Weights of a small mixture-of-experts language model, trained from scratch on English Wikipedia: 8 layers, a variant of Adam for the experts.
Below are experts of layer 3 (counted from 0) of a mixture-of-experts language model. Rows are named router (the router's row for the expert) and show model dimensions 280-335. Each number is 500 + 25 x the weight over its row's rms, rounded and kept within 0 to 999. Numbers have three digits each.
After each expert's rows: "comes after" lists some tokens at least twice as common just before its tokens as in all text. This comes from a sample of Wikipedia text that the model never trained on. Tokens count by the router's weight.

# expert 21
router:493489511500545496468510489518467535499514497521471417456508469492457525499499532536492499497486500510533458496497465533487501504481538521497527543476533495459529519514
comes after: " |", " ", " 0", " in", " of", " 1"

# expert 6
router:504465473466458507514523483489493522498504502506467474493479515539509535502495526507485505492496443532496474503477484481467511534539511478475505489500492518460477506485
comes after: "\n", ".", " |", "s.", " ", "=="

# expert 5
router:509529477472549558493506535499537467477494527487523464459498525469459500468540476461494505511507493508471542493561523516542525515480515533525501472492494495538507491481
comes after: " the", " The", " his", "The", "'s", " of"

# expert 1
router:509511494507509469484506565473478470487530484489542568487512486478532485534515523514520529500520506513501458492509489479468488489496476564509489499507494463462509449508
comes after: "\n", " |", "|", ";", ":", " "

# expert 8
router:487534503535555506497442521536467481516541496461529474519516496513529508475513490545486501489487512532493528518506544498498529472492512509511500480471509529542465521500
comes after: " H", " B", " S", " K", " R", " St"

# expert 20
router:502491477545491476490512518495480531461471530516526547483483511481497496495492510523542515497538515458491510541488479490478505540523488491492513466486508481480469528538
comes after: "\n", " ", "|", ".", "\"", "\n "

# expert 17
router:522463445506522514502550453515530523503490482521550494535472477512514511493514494487556476524501525467504472512472505504484472496533515500473489513517545465486480497501
comes after: "\n", " 0", " 1", " ", " 2", " 3"

# expert 28
router:521505540510544494510491437533501478498506471444492507510527516518498505484476485519499495491448513548504516470501525514502472472456484526526515497473492567495507509461
comes after: " P", " C", " N", " T", " M", " W"

# expert 25
router:531493469531475502522515477482525489494531525524465545518478484552488519497515454495506511478512477499535507552488526471499498507503514460482510488537538467501481487509
comes after: "\n", "==", " ==", "===", ".", " ==="